Experts of a small language model.
Size: 9 layers, width 448, vocabulary 47542, 64.2M parameters.
Experts: 32 GELU neurons an expert, 8 picks a token, a softmax router, a shared expert of 256 neurons.
Training: a variant of SOAP for the experts, 368M tokens.
Below are experts of layer 6 (counted from 0) of a mixture-of-experts language model. Rows are named up (a neuron's input weights, with its number) and show model dimensions 288-319. Each number is 50 + 10 x the weight over its row's rms, rounded and kept within 0 to 99.
Before each expert's rows: a language model's description of what the expert responds to. This comes from a sample of Wikipedia text that the model never trained on.

# expert 22
It responds to: Person names, he/she. Surnames and name fragments of people, such as Anderson, Smith, "-mann", plus the subject pronouns he and she, often before 's or was.
up0:39 48 61 41 47 45 54 43 53 55 53 55 48 51 62 58 37 60 60 59 68 45 49 59 57 45 46 37 40 43 43 65
up1:53 53 53 55 38 53 46 60 60 47 50 37 43 49 55 50 31 58 52 43 51 68 71 35 45 58 43 43 59 42 46 72
up2:40 35 39 48 60 38 47 49 55 44 59 52 59 55 56 48 41 52 55 44 51 47 36 59 76 59 38 47 41 37 57 69
up3:77 34 50 42 70 49 54 54 44 54 60 43 55 54 46 53 39 36 22 26 48 38 51 55 34 56 64 50 44 39 65 47
up4:50 51 55 53 57 54 57 57 61 41 38 34 68 35 47 66 41 55 62 36 32 46 50 54 34 34 56 43 47 53 43 56
up5:30 32 55 40 51 32 50 34 41 34 52 55 56 52 59 53 65 32 32 48 48 42 69 38 48 64 54 45 50 33 60 42

# expert 31
It responds to: Place-type nouns. Nouns naming kinds of places after a proper name, such as town, County, River, station, settlement, especially in geographic stub articles.
up0:64 65 41 62 55 62 46 47 26 51 53 55 39 48 55 34 59 48 43 44 57 42 45 47 45 54 34 41 60 53 54 64
up1:63 37 46 44 63 43 50 45 45 53 67 42 58 61 45 44 51 51 54 61 55 71 38 49 57 48 43 45 44 39 25 48
up2:61 52 47 60 35 39 64 63 30 52 48 77 36 44 42 45 67 39 65 45 60 60 46 56 55 38 39 55 71 50 48 63
up3:49 40 47 58 69 47 45 37 50 52 40 65 39 43 50 51 59 53 48 47 49 59 47 27 55 48 54 19 62 46 48 63
up4:45 53 50 58 35 53 45 58 47 21 46 46 58 49 47 42 49 69 25 56 60 50 38 45 52 54 69 50 61 29 52 26
up5:31 46 58 40 53 41 48 47 30 37 49 61 56 49 41 48 53 56 60 58 57 58 43 36 41 44 53 43 45 55 42 28

# expert 26
It responds to: Year final digits. Last three digits of years after a leading 1 or 2, especially footballer career spans and date ranges, such as 2011–2014, 1983–1984.
up0:49 63 52 47 39 47 50 28 62 50 71 76 58 54 60 58 45 52 33 65 49 49 58 38 42 47 54 70 48 55 50 80
up1:41 28 65 48 64 49 43 48 68 69 44 57 41 35 53 58 60 48 38 62 46 53 53 47 51 61 71 48 39 62 46 37
up2:47 80 55 51 50 51 53 35 44 41 67 41 48 52 39 60 63 31 48 46 57 47 58 54 28 50 56 36 51 65 37 46
up3:64 50 54 34 51 51 64 44 49 50 39 58 48 53 50 55 36 46 37 53 43 50 33 49 58 52 51 63 41 63 41 29
up4:56 43 43 40 49 31 46 56 53 55 50 34 55 59 55 41 55 67 56 58 40 60 51 45 43 59 49 52 49 43 41 49
up5:48 45 42 49 49 45 47 57 52 57 41 57 41 48 50 54 59 51 56 59 38 26 36 52 33 60 65 43 49 34 63 45

# expert 63
It responds to: Geographic coordinates. Degree, minute and second symbols and digits in coordinates after "- Coordinates:", also location words like near, in the, km.
up0:57 33 45 25 58 60 56 70 61 45 56 41 47 41 56 56 37 40 43 46 58 66 49 50 37 47 44 50 40 38 66 69
up1:70 46 32 56 49 35 39 48 39 44 55 50 50 41 61 43 53 46 21 51 68 65 72 47 60 52 49 58 72 66 44 74
up2:46 47 53 54 42 51 35 67 45 52 53 56 44 40 34 26 46 56 42 49 52 71 65 37 54 47 62 51 53 50 66 52
up3:51 45 40 40 41 63 63 60 59 51 40 56 50 50 49 60 47 39 51 56 35 60 51 35 34 48 53 50 47 53 43 59
up4:47 51 49 53 58 40 36 42 58 51 49 45 59 50 49 36 41 53 53 49 36 47 66 56 27 48 44 59 66 37 57 47
up5:45 41 42 56 64 36 51 52 46 52 48 56 59 40 41 37 33 29 47 73 56 44 51 66 57 47 70 67 58 56 57 72

# expert 11
It responds to: Places and venues. Place names, especially US states and their abbreviations after a city and comma, plus stadiums, countries and yards, as in Lubbock, TX.
up0:49 56 55 50 43 48 64 64 41 53 64 44 39 49 49 43 48 57 40 36 48 62 50 33 46 43 45 65 51 49 41 45
up1:54 32 50 46 44 48 36 41 46 54 42 53 51 31 31 35 31 37 52 66 45 47 44 50 55 66 76 33 47 62 54 50
up2:42 40 44 37 43 30 55 52 46 74 50 48 44 46 41 32 61 68 46 55 40 67 46 42 68 51 41 61 48 50 49 47
up3:45 41 51 49 46 42 48 52 61 52 46 48 41 41 73 60 51 41 39 46 70 56 43 55 54 61 66 51 47 49 40 65
up4:46 61 48 36 52 45 58 34 48 51 52 58 47 68 59 59 53 70 34 51 52 51 65 41 47 54 46 40 42 43 56 63
up5:50 45 63 68 63 60 49 46 45 44 45 48 58 50 44 45 35 56 47 42 41 54 47 46 41 60 49 55 39 43 66 32

# expert 33
It responds to: Preposition in, year digits. The preposition in (in, In, ed in) plus a leading 1 or 2 of four-digit years in tables and lists, e.g. 1964.
up0:46 34 30 50 40 49 30 40 54 46 29 45 47 57 63 68 66 45 44 48 51 49 59 34 57 38 47 55 52 50 69 60
up1:57 57 43 52 54 40 55 35 66 32 39 48 39 57 58 55 48 48 52 45 40 36 53 46 41 55 40 45 32 58 48 63
up2:50 35 41 46 51 52 33 60 49 40 58 42 48 41 47 60 53 71 39 33 37 44 67 59 56 66 62 56 38 54 61 39
up3:60 51 61 38 60 61 56 37 64 55 61 48 57 47 54 45 72 56 54 73 34 62 44 39 60 58 53 41 64 53 34 64
up4:47 29 35 58 45 54 36 57 56 50 43 55 50 31 58 47 50 57 43 53 56 53 40 53 46 74 55 28 50 56 48 43
up5:57 53 50 43 47 42 60 39 55 36 49 64 65 54 53 48 38 56 50 64 30 63 36 44 46 47 39 55 67 64 66 38

# expert 57
It responds to: Initial V and C. Word-initial letters V, v, C, c after dashes, pipes, commas or line starts, e.g. Vernon, village, déjà vu, Candidate.
up0:58 54 57 45 55 24 61 52 40 52 42 49 33 47 61 61 47 38 64 48 39 51 32 57 53 48 66 53 49 68 33 48
up1:47 48 47 41 45 20 53 45 43 42 51 52 48 62 44 44 57 64 48 43 55 50 55 51 58 38 47 38 40 56 63 56
up2:46 56 57 55 30 70 41 52 38 51 44 21 49 42 51 53 32 49 67 46 42 48 41 32 51 55 43 61 48 56 54 44
up3:52 42 50 41 59 57 64 52 55 53 48 60 53 43 77 62 56 45 53 56 39 53 36 42 57 49 59 55 42 47 35 52
up4:51 58 76 67 52 56 29 67 36 54 65 46 45 54 51 45 53 36 41 50 49 48 56 38 43 51 40 57 51 56 45 53
up5:50 55 36 50 43 61 36 56 53 49 27 55 43 55 64 48 51 27 38 50 61 44 36 58 46 50 44 36 61 50 40 60

# expert 4
It responds to: Clause connectives. Conjunctions and discourse links opening a new clause in prose, such as ", but", "also", ", which", "when", "However", "for example".
up0:42 51 45 60 55 58 53 59 32 41 57 52 43 56 28 41 42 44 49 59 63 65 57 54 58 49 61 62 45 31 45 55
up1:62 48 46 46 65 48 70 40 51 46 32 49 79 52 52 29 50 54 72 43 32 36 54 35 65 53 49 57 42 54 52 51
up2:54 63 58 46 61 47 21 47 35 47 30 55 30 50 43 30 54 56 33 45 49 73 52 58 39 68 40 42 41 40 56 36
up3:43 52 49 59 43 49 50 56 52 61 49 59 47 49 29 41 49 64 51 61 41 49 48 46 40 65 44 45 63 29 57 39
up4:43 55 54 45 40 53 52 45 64 54 41 58 51 34 63 65 59 44 50 38 61 48 56 44 50 38 54 62 42 63 60 52
up5:47 36 45 48 41 59 33 51 44 48 53 44 59 46 23 40 40 56 36 43 47 52 55 44 46 44 48 47 37 50 52 49

# expert 13
It responds to: Prepositional article phrases. Prepositions fused with the in running prose, like of the, in the, at the, and a sentence-opening The before a proper name.
up0:59 44 41 55 56 55 41 64 69 25 58 46 58 51 45 64 59 41 58 53 46 48 52 53 42 44 54 45 51 63 54 62
up1:76 71 53 64 48 46 43 65 54 55 50 51 48 48 62 43 48 51 45 47 25 54 46 45 53 62 59 53 32 53 39 53
up2:54 45 66 45 43 52 52 45 64 44 51 32 60 51 38 33 47 40 47 70 68 43 70 55 56 59 67 51 55 37 49 44
up3:37 55 50 35 40 46 31 35 52 34 47 71 46 58 44 52 63 40 41 65 43 39 38 47 53 44 36 47 53 30 52 58
up4:38 45 49 40 52 58 49 49 36 46 47 53 55 50 50 55 48 64 47 38 47 62 52 44 67 38 43 44 48 59 39 37
up5:61 52 43 49 35 55 52 65 46 41 48 53 54 47 61 46 43 40 57 44 46 45 31 43 46 65 62 37 55 48 47 33

# expert 44
It responds to: Spaced words before numbers. Prepositions, commas, brackets and dashes directly before a number or year, such as in 1920, the 1 in life spans (1772–1837), 21 May.
up0:70 48 39 58 66 36 51 48 43 54 34 41 50 63 50 51 48 47 44 34 60 37 59 62 23 49 50 61 33 63 51 32
up1:31 54 55 48 30 56 31 57 37 53 37 43 45 48 25 61 52 54 48 36 56 65 22 43 50 52 38 48 50 45 54 60
up2:57 55 52 57 52 45 52 54 62 35 52 52 36 69 51 44 54 34 46 53 51 40 45 51 57 53 61 67 39 45 49 38
up3:62 42 34 58 42 42 47 58 56 41 48 33 50 29 61 49 49 53 56 48 58 57 64 60 66 63 51 40 44 39 55 54
up4:55 52 47 47 66 52 52 59 56 67 71 38 44 42 48 55 32 46 60 42 43 46 46 44 51 54 47 51 52 55 61 56
up5:63 38 60 32 46 44 58 49 48 57 53 28 52 45 49 60 32 57 26 52 59 42 44 62 48 47 65 34 45 62 32 61

# expert 30
It responds to: Organization name heads. Final head word of proper names of organizations, events and products, such as Board in National Film Board, Party, Championship, College.
up0:48 38 60 60 46 46 54 57 42 55 54 63 63 59 45 37 48 31 57 47 36 51 35 55 70 64 49 70 49 65 54 55
up1:55 33 38 50 42 45 57 50 38 49 59 46 44 41 52 40 38 58 49 55 51 58 75 58 43 43 61 54 55 43 61 56
up2:45 45 56 59 43 49 45 70 43 48 55 47 39 49 33 69 37 55 60 36 66 58 34 72 65 63 66 31 60 58 50 55
up3:56 52 48 49 34 49 25 51 48 44 37 45 55 57 44 46 53 49 59 27 67 39 54 59 51 36 39 42 66 51 56 62
up4:58 42 38 63 38 54 54 43 43 27 52 45 47 53 45 32 52 36 51 54 40 47 61 62 58 58 46 45 58 38 46 23
up5:47 38 32 51 77 35 30 56 43 57 51 55 42 47 70 40 58 59 58 49 29 62 56 55 37 67 62 41 45 53 64 52

# expert 8
It responds to: Personal surnames. Surnames and surname endings after first names or initials, mostly in tables and lists, such as Smith, Jones, Jr., Wilson, -son.
up0:60 37 37 57 25 57 66 51 51 40 44 37 73 53 63 57 48 39 53 62 47 60 56 49 43 59 79 40 44 57 66 62
up1:36 51 54 39 69 74 51 55 45 49 68 42 49 59 31 58 48 40 44 37 51 57 33 49 45 57 53 33 39 73 52 66
up2:67 55 54 39 57 50 51 53 45 62 36 54 52 70 56 66 49 50 59 46 61 64 57 31 42 58 58 55 44 56 59 37
up3:67 54 41 51 44 51 37 43 49 37 45 60 57 33 53 51 44 49 45 39 49 46 41 35 49 64 53 57 66 45 46 39
up4:60 52 42 36 41 60 64 63 50 45 47 66 55 43 45 58 46 39 61 54 55 66 52 39 45 42 60 40 53 55 45 54
up5:47 48 43 50 45 53 54 54 53 35 61 40 58 30 41 30 41 52 43 49 34 46 65 45 43 44 54 65 52 45 71 64

# expert 46
It responds to: Name-initial capital letters. Single capital letters starting a name split into pieces, often in sports tables and lists, such as G(orgonzola), C(epede), L(ichnowsky).
up0:62 55 26 54 59 68 45 79 39 52 63 44 57 38 52 46 60 41 34 49 58 61 54 50 41 56 55 43 59 54 51 34
up1:50 59 42 54 73 44 46 57 42 46 53 63 53 48 50 52 63 48 36 42 52 49 55 56 34 60 63 57 55 50 61 51
up2:35 71 53 54 49 51 48 39 59 45 33 45 43 54 31 44 41 45 28 42 43 27 62 69 37 61 46 56 63 56 46 40
up3:62 52 37 37 65 51 59 49 51 48 43 47 26 49 48 66 58 52 37 24 49 55 57 56 58 48 51 48 60 76 53 47
up4:65 38 56 30 50 46 63 49 66 32 70 53 54 46 43 68 47 49 54 44 56 41 44 63 57 33 52 42 59 56 43 45
up5:29 58 61 57 30 42 42 66 61 39 62 42 57 60 50 54 56 44 40 49 59 38 44 54 60 46 38 25 60 42 29 49